From a checkpoint of a small mixture-of-experts model trained on Wikipedia: 45.3M parameters, 1 pick a token.
Below are experts of layer 8 (counted from 0) of a mixture-of-experts language model. Rows are named router (the router's row for the expert), down (a neuron's output weights, with its number) and show model dimensions 0-255. Each number is 500 + 50 x the weight over its row's rms, rounded and kept within 0 to 999. Numbers have three digits each.
After each expert's rows: a language model's description of what the expert responds to; "comes before" lists some tokens at least twice as common just after its tokens as in all text. This comes from a sample of Wikipedia text that the model never trained on. Tokens count by the router's weight.

# expert 10
router:559444563442460489546517513532494541529492423497496601491547494491381537547525544494560481535475597467558466456433475424404533441494536485469403457572573471542524376431468578446486553474471578521504471451509483515481513445469394581393508455509447481482435488531530449519477539449468464458520575427458467444444514461425476519519475527537501512468559512589419522493535452415591451531541564547447563410452454534488593539507553531464489536586472511499484469491471557523458586554428557528501454386514537513413495540448480511523535512484539541548507493497466490540568487587526461474452494541516512531468538561494414632486541561601522481429476444511505487602480597521524572424440458508615456474434501477490477455478458357482528570441475587593557511407491506446480525463470466
down55:433518498524483486410530446509511528488452488570482493442502443562450494471592448528591507561491518593481577455505551485441492549569514576539539529490428410538523541564590522517523473509518508560488541506551501573501520557558540603473462466462489496478573362464483471579466478518485424533504465529451532512512499406467539495489588572451527452605470587513415483505584522519578506504532601506465538466464482594513474455487479523534503469595575524545512554559594506536440534564509461457532477491430473501504605530500534604540484617527444461469391512574483514480468441465439582438441407451522545460447554514509521466487430473436462498442590535524507497482446518476539397466496514452573393478484556442469361519517487564575473535532422500462431503504467491409538597427560577
down56:479550510470475431450579485492477512499528472556466475540549465519533505493594546432509570453542583474550518573511466457536557519415584503552480536400521584562565546610450528515563458471542543501428479489465445494499483495560499540485448461503547498432517573570458446447427443517446517489556481486463513504538466506366440540493370431536570458474429473507583503529408435481508620492547616487462534567568491467504507510526474482451598553472477508496472521534483450550499516499472445499450462507507419366484480493572510385424489492353508534531471576484525525482510479439458482455492570451446525562395542436529495482541492499561506498519488490569605391431455555481503552491490514620470491544453425408563510507426524446465512593521455485543539592461456491450580599515512480
down57:367458494471470568516512516460525388548584529445495432456534537449518468488507519498509446514429621437401490468526428500472539580491593497533608531531478547445539485445530567453492497469480452458375532491442473500438488462491390421605522501404528462474535495496470505560417491512531456501579439572503467473535414541544552516540404439464494428602554503489542516565448509559481515499515479516548441519481403474497457484503553494391553469504552507550441482375523392481558413468465484541511439496515471489554506439489489485496430442509536497457521507545461531495567512520431545605439427598509496507524469387513531467559475498465422523447557458476466411574481505553527569561545547432528463425513408547508426566543419473570480545550531596510507451584434523500514514458477490
Description: Column separators "|" in table rows and headers, and the article "the"/"The" after prepositions or at sentence start.
comes before: " ", " first", " W", " United", " Total", " A"

# expert 13
router:460518536415528476495460547548539540523483453580501537552542493431474511516446511406552544429582561457564573495473443426501474492571523459528444526481539475525511419482521516420502575523433514526502552577548467476467496510484405564440525520409461474450479426558486459435554566525466517551579609539532453437465469534532509440504482509495493485580566473516441485494497528492508444575499508575429501423490441583343509506498512387516451500542499428499521429471467550541489573530534459521495492504436435546447426495531461498639464638490461483473415511502455506470528521510525432491476504551454519523422579526591470577537362598443564461434507526512565526557497464555465520504500445500534461552407563476380569390450479440366428591447519527477527465473476503475512466509486469
down24:521456574562505557631507348490520529521461463458515521451557540476513581519502547549456530477488521480574480478541529563542517467446586506517532526598477522543450465592430625531436555487438513447498539505521410469568527510481462442516479484528480587516501444439527510489458575439449455582542487486515514386430491507506453498551504530525461506511490496518544482473583484531517537424456552575428492438464482499415429572544475582470538372544592481415539484440485504519606509364545426518521541395420543471538553530537476466483433552497523506533542526503457506515425475490556484481476493593506461450469443546537582452498535568511477346568495401465591515518531530536527554441479527494430606487537412536493483515418630461500546489475480548557482455415448495515509506543488476
down25:486396486449468503484567419442554474541595474436558517504472457565489478520450504436510455510465491511626455559470516563401483488489522527536485507470482462509574513498497485490553554432487489616575503447519467520454471532535580440498505472545424525474516362484436456539554480461558455450467491480423504468488520475479492543506567588553559498565530587536522497461491449523454406561521517594492420465508675537458580578512497469595491537571463388464441427499473552433502526513555581603447590470434514502550462555576582469468414519551466488477523466494481468445430467578513499504430495523520474442382460599505485474423403527513517548510555458544493487494513580479553421506472496543474508467510484517407604448447447488450559518429497485416543466480528529452529481492550619
down26:540475527540542558609529556543537578508406517485467409476583503555402492530546365440477497459458596476517502556572517540473501510465505465543425436457505488453482447512520592471482536507526437539522447528550541509531551572541535580500486521494509498574476536548470465531611474540521481455495522507479509634582424513501516534531522472517463553472435576511594510554336543462524486495603473563470436526635499451428470553483557512524613445522512477514572477463580460472509472479535536432508524532467518505538457556478572578567442403448518554592539481461467539458498454518482478504569484477456464481534441511507450571472434468539542545429497570472547487484530472500459524474423460486606530487424379537495440436503486507447570528545495544507403435369546533442434551519466580
Description: Common nouns and noun-forming endings in descriptive and demographic text, such as area, population, composition, -ation, -ity, rainf-all.
comes before: " of", "s", ".", ",", " in", " and"

# expert 2
router:565433517477444511493524497565479553533488421567532527555577560426472527465459480542535500457553587447521620383412483431477510456464542417538556480532535519512463485531500534456497579421509497518415437517589392486490412413445537522446542439435478450512503508543440491459527555481475514476536602559396495450501516548404604498498553548503524483527552473518490503458506563490551498516508554439499564480442406531485487467463537418461520485586527487530471559523486525548460468511461439537526448506492484469433476497483444522614474663437477593498504581528593522521495479539496420554537487475384502476447512518514558496567340622509510513511508463538561436508495435509469592424578518561539452480421519533448497442449514486437446530513501597511522473418505457460467438510509396
down0:571476464538464518517473418464431487493476565426516520484469461531512452458495593499455536526572495494493607430413472471426470556480450483461521531455500559396501433544560631467516490472506390465456535477505454432405533482556513484521440453570450474491493402570543571496546450608447484554581456529531499484530607442529454464519464531451462508521458446542485566514499544393493473549515517525480501401548519533465481599481456464525449549493397487490558466576428479540442489479581440465538520513526521499559456445524492407478438499506491506544445575479539534492460558496619557485439482534548457554533539485504444536464434505450579576556521470402579512476495508450580505500535439500485492677529524468486474477428487387589597529579530519586531582534557552417423515509473501
down1:484538557514576469484493564563482576505543507559440453503547521587477579522620585512503538473486530592532570434594569508473503528513535566574455486476430478519486500606457435457424516480507512487497539633456459399529512432423539505472530550469478425471532466472460575445504450556526488535500541568471471550439524509427488561403487501446488448481402476514494473524446636532547457537396452499529500502471570444454571408600471442576541465569552541571522477436518495460559417515584419502541423516419525513506501557495576457428530482474507507501636536512558522448467508536543446475499525392504524482430517492484482440518491530523424486497511389510460530467468548483518551551522499561437461504488530474533444476471430551507548554418546562533444517543518594393505479410594428
down2:564485512526513442404546499569484526561556471486547412545466542561527463536562495509571592418433410440484503497473517498632508520541387502543473475518465511479527463489453504509535489459422527397494541510539504546519485432470436388578469505509467450505471462545486583493461415579593453522480525496513537491495536476492570485501486583463475558477364496552543519503532474580482521477414543460522423572476426455460478485452518499562481493473511519461477440441516541522472553466479477441414491581606455515495405474496446485401518624531555503447572492542480542579485474490466450585534437505464435522559562424593484506484577531473505484597537485569450440515461445565415502466424585529404485520453573567564396482594521518456429485423520523516585511515440520517580569573475464
Description: Digit 0 and 9 after another digit in years and times (2020, 07:56), plus "re" word starts and film/award words.
comes before: "0", "1", "2", "9", "8", "7"

# expert 0
router:485511529395437446508398503502501481582430446497489480585476527434378566550517500434537489512484582425611566526420529436432459497524473391459511487546560550463598409506520598510490468493458442575524487545492560589461487442531479490445560457405514454449485487581524517497562500428536533546564569535455458490498431517479515405537453477540500516545544473571465454466499455448501447542458519555477497508457437499476513512487509523556485483498437468510527476504487579479432529495403493542483484490532501484449461423483474543503538610386450506563534456604473477489459480589439491527461523523431591473461506571480495481581333515409557534468502474488695442590473517477489507442569502442489479490533536530403540464498500519526470526564474605467483528426432483475400491507507468
down0:620580567515500483479462525510501601498502539409524551498461475453500492519513489495511518517503462497500550588521433489456538449395481479489434490578485584573528492438489421527464719540554521502459434468487487636499515580457492513601533557460535505466504483624528467427511578499405563469495525525439467532488531496531557514519515572506500503500434458445485599457504392522457556520473446524512499551502461549551483452523540513460521565544539553512567483558404481559433404478524546493467511430474548381517532489507515452462451540545502537523430429505498506522486505499514490655449444587454415413540451465433534584462489480474533491395652472523531527503498498449460579519535518575476506517539435445523516469517571500477465596577496536543503507570587552553471473509503527
down1:423530460558574484518572505434498517462486433526473535485545529543529511467472517568522475455533512511498469435487526536451502533606517575485445444405400582439458555505536525509475521510528400484471440581505388377407472467538542551545543411545490540574513487509532434444519521569545525542547444496476413557509482499526487534566502460431541466484492527471511445531446489579514409447530553539495548634529447518536483554496479424459516456513507468480550500477443518477400405510481524514575569507398533516498421458590431521483495470537535439442496531513539533457411506477465621466513540549487481528520559595480450485385470517527614538597574488459378435492603543411533541538547458549473596496472541488556493487517471502438504557485481533463593440539563524435478382425555485
down2:513517494437538505429506594566510463511559542557511490574529427527528415431465498528446466559481443577470504458476530545420482500482560544533495517607500533445610472498453533517392541493474566467512482472513485449433476533476568485496610491440460550451502568497523475433453518475557499464399453457506511578468510526593515499520502438530556413455431510552525518468446607512446493575470553399508545483498530546523534487505466420493559476502502510492561490487555526548469505626396516466450448494517486422518468473493494612523529564547616575555577426508553478503510388463415445539504472481577491445437539521527472544536519548497437505584511482516562499471545517457539475477400560577458486492467579614479561546539479586517452424496576449348355521466534604460514488546504500
Description: Digits inside multi-digit numbers such as coordinates, table scores and years (36.714, 2021, 5th), plus URL "www".
comes before: " |", ".", ")", "–", "°", ";"

# expert 4
router:488503541471487467503462440532547426522455528531527511534510430481479502515471552465497519432440502477556470514476443490466476467510559432541412433502582537563557489511479612458486524511480473513518522604487489469541397476481453465401590519534491477569367389560407525501541590487484491506542537606359512513521537548451568375474538482541571513480541520571412516478542459406583475551469634556503521472509441509478572542553569462565589538478480428457532474493478487542419555558472536494495475427480441464508468464494478478513508602498527530537462420501448468513421554514507450563440482609455565477463531475506402486516464490513537453355441469554454535512477493557523505457571483535537498460515589439521572553445502576444411495485492571519632439513509459384525489474546490
down0:508467572458516531486428466476528525601483478389562581521464507574486433461532500477542465505574466447542486522497528498520520585607546535516528362446452524595449572511553587439461446534455502434596526543451462464493568437544574446491549557493441448520565468472589558481578566474518534534532467531482485460518416454519505413498541531570448449492515512511595458560493463433432575544587528502445528642447537507458498497541543454469518506443497613439485505532493380464542571539440545500440499461540473411397477500462504541531486487498430507469562515505477440531520486454494585545524495494533524517507528521420458547472439427486491482626532501488449494404451590521387479558508465470441439534563524458579473504484520547496448573422448485538535512527494455497646486407446505
down1:427520520519436514431462503529498472425596449631562529448513541514487538472445511480483548506496516409572441528506496527453460625590542471506505495530484494518391550496533572471476408508478424489471678555432528441555511470438594447447549493506480492520574458505600414489427432482470451598426518506496498555524491438446470477513548518532467438483367457501483469517516561486450487512470544477476534475463509392456442503495518572429517587547532440506538473526570453521518507454588559521490563471510457551537553610556482446559553504465458536568580588467530424460504552538518486500485531602545540536513499465520535468493531374510557467409479566446437389440499518541488553496471511582599505505398473502489514475473558465533488567563511566431424469546480535582540528452499465
down2:474498469476416508501520492575407474445535538512448471471469546452405522489455489534469551483492505487449515416520605391499483455442493474408553521456477487511501484521506499438533484532593513551489478450572415496581478463464412503508461470372519511496473539547493491524551564469521589469493569433590451409517529561466373559500508518458465557508545571562558487481451626509506440439484478535473414347481447472423550508507455389494536470493545568494485472562515546507511489499521477510540474487493541517581597457467473478459508516445486556483484541539488480543525515477506575483493471452516547402559470459562556484465498544594474407484590457473715529542621529519569611421509574531447486507541469492515530442465476445548469523487502568451500439491446498507387550491450430
Description: Line breaks ending list items, table rows and paragraphs before section headings, plus heading "==" marks, opening quotes and ″ symbols.
comes before: "|", "\n", "-", "==", "The", "==="

# expert 15
router:422410542452465425520503503546495452551453550500462524534564533495508540526465511498463498576561521540528581434407482459468479470486499440465457520465492491479558443431514536462468514489484471545527559550482521545428538471457420508493602475444415483505523428548450460510531555474401571459560530471427430432517540556561588473480465584608572463558457471502520516385524539551568505529449563526470563459448419543440509521538515540519510603534524455512525515558498565553342548513491444548457487473517410397439422414497484432580546493438450534520459514606518518581446580533431485548486472522522528436477565506560492519508432552422540584480509459477602465597500495494445476483573490448531489499486476455473558413433462479481479518434419501496539431450524526392474539332538480
down0:523532543465439565509533466460515424555422437552592543441405433504518467555473465511533489394519416540568488472576504571468484442585486485469449481549586458514452574467472402490481524462466559478562485439490525459438496546491513464527606539531458443581498551514485551566563395462548497502485532483505554508457510552453461616487426480405509561537480532580527534476567445472554562505591551474482498519540508545483472414474453585415493486533478504530441473444473448461485547525560533501509493407515513508420427491462445503507415444445507456457554464472396409464538451555517511495475469616476435552471496419534476518482603429542578476653528419422378509448521450465482560483502420498500479546511434471495515452497544485570544402492486515481488527554432478544499452536430375
down1:456597588527558559405472565481484540536541512455524570496500503501560471447456534557469496460471513551439579506486474478487556488425524532508519577456424496528606524540507473491531442478438466384447503500520407483540544559507504524498512416480498499484462454551497513512585440482539477502487514507507509493541490525489459576532481496472350544539416475517549592496552453573507505473407549487449612554407488412511487471595496488472487491467444490497383505541578515451573464514524517480375502463525482441561523465462480445490561578497493493452497510507315499566530530467561558510533539593454440518455557465435418508572484529440500416490545428517595545579523575485420443493429521509430496509519404400596397497429478488461501543493482506521418544450505475529475584620537490
down2:504520521533428489584494566605423483503459465475448592472465530471469415495482427476590500510475524450552460548490562454541515432510507493457556512479492496513505400523453466501387481529510485560496469532536449466533539464561442547428450593441442511407517511603427540471487564508518586492490480525404551550468447504429512497514570516620403553558505448515509483484511488542445640501474524406488472521481497484496475595541423422563449457539558409474438484487483391499464442538468421518601476541574465476398562504440489508498550475436521544428523463466556439506464466513540499540458567509584489503469559564484551522463588488527473444423435508402559490520474572551492532456418450391526457488594539481571521445514542444469544573573539446502501540581520534510469533506398612
Description: Main verbs and auxiliaries following a subject or to, in narrative prose, such as was, been, became, took, gets, sent.
comes before: " to", " a", " the", " in", " by", " as"

# expert 11
router:542467490442409481534477557487529457600503529556526485453543419506465509526538499439414389550527569495524523518496492450484460502551474498380481555560489538503526426456553519464524500484473483560505516433441464584525432468488511526536506432491531479502497425481449398523519520440508482465520593437572443421571552555543539498494534606565551571555352452528519449423546524484511484505530475538521475485437432506507564514481505462543554478489483460522466542479373520498436499495526386569463474421552447445499410504476388462577484628420500594551463416506466524552440514506419461504474491503431538525533629498539440513510556516450520452385429488490553431550432522494527546496581495515551434482418462522512518466463477360457430583506434535587456429515551511465448562453539513
down0:515497549490474430463503435589592513443512484502453507440488464451472431518555588454589502477441502524491351507512507572587558527421470431478476502519501565439474514473469526449459556489440531546454519522552529536510544488450528513517523458475489471522505546406517520481488484492538409551558450457566516444495433581518474524509472558552474412543448499528583449504560405531419472531434490565524465426530466509522572470469518467388532535429437404498467422501438467420456493555532521564459551456500439564488508485478513552436522576487483475444497501519439486438556518557508536521491502491522543611546441486538504541531546447506531488622465505562223556474423526477482518559437476411498507556471528512487540609490540497479525485459479532527412463429563417471461624543520494
down1:552404495500558550558478434533549443480476514567525547541434510570508514514478519529406526501532470533474464410538439503552571482553484423484506573522490520511556496545471554536431520506444463436467581539555557486571436509453463534455503504444534432525475477486538557485488391487447460522466548572451518434464402542367506549382426466480393459582550524511429549434611493579507520489508432461474556424437488493496457520525533366544458429483509539477535527571447477416435446432454527534431498495495480514417582436439531507507467568617470511455402510495429502504531446516542525485570506479471464522545579493511495483473382467403417479342457503556608462580543508505488518545526438443427552479559548479452483421532543503480519494496531470494475513535496572468490531498449389
down2:474521526502512543449509433563498546528497498528526524494546413543538465504476560539468503438444478497432506466495476520516472612535420534557482491585424478462437486416584512519427589449613433466493517514568501484555469514548452472526457504679579417599500551442580519446507539428424545425470466492524484429521614472496573519409486453480490572525517430533505434504593442562530524552456483454582462555530462514490501464648488508443499553443468421443492568467548445475528537521505483448514514583573532483585525551423500546479523441451548501467459401469443506511460429519496416532556629517432477452600526527552489528574367438478467481424442513545437542535449413491452521480492445491491559584531449527509480563528504507538506590430508518446487478547530540472463465506505516
Description: Prepositions and infinitive to after a noun or verb, heading a phrase, such as in, to, of, for, at, from.
comes before: " the", " a", " his", " an", " be", " its"

# expert 1
router:463446481443501492517497546547533511631466460514477472498566460484477472498517519499441567512593537374475568457453518483456474476491510467525435434576504475491518460465419663434508596494447518596510504485484476515429422465491535559492524442474465519493456519551450465448491494426436446500550508534416434463588536547453500411567512589576573481512429458581374542471581480452524384517499577544427513341451440556475563550490503382548528550481441506482487565435465549496495556593501457483544484502505463496466493527529508495530572497520539530504526545501435475485474516530502440507460494510386530491476581558517441535490548517460584488397470379496616433591468524553498510513517437485514440501431492480495465401463434535409446552448543478528520478479506532379482538531505487
down0:445549442541454577475521580534526490465546537560488547508500452484516456473459584477531611419521455513498597501541568527515519476558515441470434521448564579571530530496544575517410493512574476515449508505427445526436497489524411596395552441381460575471498527462531523518505476556478420529530597502370499518512437444537584514587429499501443592569492559535630515426440557458474472466494458655403499466550509412462470485505458484525605509411435516458460517591545544575561516447488481484472534510487528527448507481555506523461372481542511537477431436512486487498519473461526523536598472539494461452521541510501520570481588490477533405573510522562461501554543559555500422474445473419453499463539500521585453531510499400520513541429520476553569520524506523536527498555584555
down1:481543508462521428538447444493515373483513490502591561431474549450471487502423536498568491541527473483469582543534524563558473448457461543498500477441528485456489446564519432542507397494531440534470491582474454608482438410525455562438471572522547434482499493563463637549511467415476476480484506449514481535535538521582551422457493470381469502429567510501507515493454502410476479446570510441464480489483418376497590412542495572439509576460502517484554500543536476588528503558457479498543488477479541565505525308476470437446457456548540471574496451575518495503528489483471545467490458482417464485423532484419527515556426481549462518621431519495529556492509534388586449498546593531517440495505505494470414479495518368465445512402442417517486481448486509439471540478577554
down2:505473507574582446575517565492553435493493533440557499514530492535496528560497552501630415507566532498477519467482512570525517384475563569549568435487519477540489469473535510535477439544459500446453519462465537533437542491583522370430485571448500485563455508470551516463454480518512535494562525443488475532525489430544596509439466453461548545573477524517533542467425550554482474468522527540535495508579527509457527403550418480518456430609523515575515473504538467488534431431426490465505408471475537542510472428524408455460495410527525463534500498526552414473574494436498590517502513545483494504435503487424411464460515438484474521616537506531358583482605557476542586427477543457509379436499546437542471500548525598444517462467379510515516578515466484577529470666585470
Description: Spaces and opening parentheses starting table cells or notes, especially before numbers, such as "(any race)", "(NH)", " 12 |".
comes before: "1", "2", "3", "4", "5", "6"

# expert 12
router:493499494374506481502507591492495464683500423497579459503531427494416493493512553470590419421545502492513503529429485374538459453559483404538403552511522464550423440449587601495543525548521523503593511546535449513504444481506452518502529510515508483509495452569523442442546467459474455511557589514398472437518574412531501387515417520474487553543522453458484511510536446511509427573509507524443526482428464499514521575521529422551527516537487474424488464515410625559506576510446470455499507469474499439349500443474484445561531528386494523533549475461526481508389518461517450550473483547477532490565501455542500481517421469426453518406489513560607425480509444507523533485506451552514432495402554449417547405481524487486502536501506533505481514426443526424429489399488522
down0:554504464535479499506542497583514468502525550557499448432503469410623463433544528425534518518585534547569538475533520520394479531479491509441541454483538389534436419443549577492514473466490525522597501419487517570437480435498571497491492461498444533431463405430593569432501520626565483481471481437535465509538538539473547513458495514490426549503557510546487522454522548451451471461534491563513410487499506473479466502484511507492503510512473561531444591515364530512498597424513444591491425593586545492486447478426561556554440508489506501634518507514491422448458472505488533434432537467461531482437470511527445541480488474502490520440432496492385508517473649589488504552424517440536555493588438562458555508548537459447566459427537387449487423545611462447436478432527536
down1:447553541378502403467467517504462522483453449504401485481567520474507487519527466485433475461557494459451425547368493531482538549549530435551494557357417575519555440518548499545508533427505548466449449486537624502521438448520472638525406510499461507519543488500577486435552544477533544599636453359510415482591367539443504415535467501495456460504579588511475489494493575519444474450431449472472479438487491469533520580504494506453529557507399499482430488520480459493467559436561508541417495490558415500520539489524529549567519480536504592494573539444483538447477463422577519536470562490509509503472510500543391520440427425539513488482422519493495453409488511474425524457500555508502544489447463486463577422538508533527509481505438537539541641482517510557510481430483484
down2:495456488519474447479581536546495505508604490429529441474508637536380471432507487448574485585456495512509520518521629570428410541582465511528535432570478436640477565414513514410500424498458558507565631428466519444529590471509463532559491522538491532516474545521468461580453538505518446548533542556496503519559538500442518389478485582546504492457557492491506471539398508455482517444524519480479547556442596436504525523558515505585608453506547438555572522505477486444451523533503493470497489603447547509503552536464476554512474528546528467400449485589439492484461501471525487480466560600543547520481489513499536406489500424505423576604468497490396554491503520511440434473533508513458455407434454478524442464410538466565587552492467377514477504518511487602555476480469493
Description: Capital letters and abbreviations in sports tables and names, such as team codes CHI, NCAA, FC, USA, N/S compass letters.
comes before: " |", ")", ";", "N", "E", "O"

# expert 14
router:529556537498456458514508521570523529625534535497499450546447435471431551544473479473579486508518611450555579540415447412517492553399534418488425426475525540507586502470468557447526533437487476566481482542537460436474448482464538485357568454454486393545504451496479524402463565442385466555525518445494507503500495511534533441462554463539535554520552494557498526468537489426471448548494499554492489472459476541498490508509521523532539542591512402511542474519496586491501519618375567556486469469468479488494573538492462523582556571368496561469520456526434551571499529502479430523491449539472497453491570520488435565518448541376538558429509395462630513559514446556439592467599475506605473597444518463471510452496522497484454569520504544501488469408546513460412503485473443
down0:487481511473477535545537588443459585448604455526519559446496514477521518556537470357553494539576610444531506509540466549590442578454474536497525497485518462432532552515495410452517584401534487554547516508466371414406486503483555453472571526488523514525479471486437504540470540543483604486469576499448447554491557436451570516588533515430526467495569483479461482506487500443471538417531495510480466497532513516453478465485492520487552531518448638458457415488527468574530538426510548536546514512444552404419402435487498553405476521502436508487627522511448523530541621574562463560427526462493494466485422560413458474467473609530471541526480473537455422460511617594498450521539489524519478508580501490479577539547503508607431492560500492514405502478548444495435480440597495
down1:532518416501461535525534545543505480433589516553541472496531484412474539504538514486402449549398433559531555474461502474485542457560451442473515434589524500485495498373530596515506565491486512475505494484530554503502485496462500526452507468457416485567454452438515542523449477431487520522549509509537425549467491491569529520639498449460488493525451457647466389596625520538397516481564583455457468526507446527603567493440569515493502535493478493585430561490440473492459383464598549569425440575563500544452429497470538578551533570481471525449541470577623465541508528528525479487457579600607537538562554433363551442492369498463553526523510538495520475438443572514509512471509531493501456451560486518502469464485427518548503528472402537454485486469537504503541444503500470
down2:504453512485522472479422490450526476642456486481565450477515557526519474475494623430515500540568600521472450468426566513507489559490471422445466478535479516519427447498479465505405450490432475473434522637516545412442513506505588435465472542473583503466508561446541518450489486415494488576510487467359482490551521469556517488526516467504565443425528421427485509444404474484504469490351506518520578448521521502605438475521448506510461479495510532493573424536474544510578517514496596542492525483466408565676421558583516569569525430443443550440506465510503469459485531467566447553523523462413585519504507517468521522519500459563436581589547549469410450446552408551492519532511515361519485463540452470457510550504546473486507564481489497437490512460509529469505500560615474
Description: Leading digit 1 or 2 starting years and numbers in dates and tables, as in 1986, 2012, 41.
comes before: "0", "9", "8", "7", "5", "6"

# expert 3
router:534464506472388459561480457559581515503483545489512530594521476524495492553464488437460515484532569380479548488438462497506431492465482543482586424583544474527505450484473617443467559559434491559480534438427520573402433532507473487432550399478472517523452384546585434479505506457453477485589529437435475435527523478479558411498477530513447522570431457572488524480526431423569442654522498491481519427493491505476571533455579461584512441503448532439462459511473541499519540553484517508530413451536465488437548483507466511512510572478512517529480509554476526597405518505478482531485433559563511442496545511585425474516480516527540436564479428522547418546486580591499498452525486494568418553445536490516544466446389347429426574539529473490562493431504552488461554396549569
down0:533494507392506540528519482430572468472509467431509475424418545576370506466509554435455596467572526584474484553532534494453512493547460577451592524507530510532468537531526548516552465488436615517497480587503602547459411503554496528608433586513466521455466386488608514534458529476522523455636570513571428543544514489552503522506508474556560473423602480482575508502445533515512525518453536464545501542521494610409467526482547461509564450438563516580486403543497539508475501438442541500514619520432550470533580521504503497595488518476468512581440494544433479533520497489500536595511447427418592500466513477510415481526495508493445493325547507469640541523489399518478514491590506475468505458497479499525459432432527550457522544473513532495489500441577497541540474511522526
down1:513567501479412476495506555530561451535449517481567528410467579493591455448554497479496423438536521576459593490470515404445474433517484519483491451408444564400499464554466552514522479506480546515561528560447501484548476558447555427488444475509570567504517476589520486432652423493512536500474471514523500402476503558555454520505585486510455444461505531468420491517485569449513604435452560555483546466454532541533439593445516487574599419475444455420478513492551504524541460551487570433572493515457565594465505604497541554449480595532504551570497379483531509576393496467431531552475518541482521379505593532382492510435463499414525549606469448474598497522499494500524459512458436579486522440508513545528428492464515473521545444479566517540455464517428519543506501517413532
down2:473513501442457518445524546510521509448424482469592537461464494469513507525493486475454567476515579477528566507606414480528496547558441516483457554583564373511441522463448417381590477433545434496560417535528505511548492541531561483460437469517453513472483505536466524512570533497551493511486350501552413469535435545457518494498530500463493521470463521487533471489526503503477433564530538544485508406583518558514436452522587509487449476635598584484576536463481586418484497491548482493499481485632430474486378441363477471526480499585459468495358449513406554512445471475442507469513523510426512518564427471483449608497536442422488475477454461549373495479583496549506509488462506549503604510473565547569531569475539532534518539550550484496591401532530523477486491494457434
Description: Commas, periods, colons, semicolons and closing brackets ending phrases, often before a line break or new sentence: "said,", "Infraorder:", ")."
comes before: "\n", " The", " In", " He", " and", " It"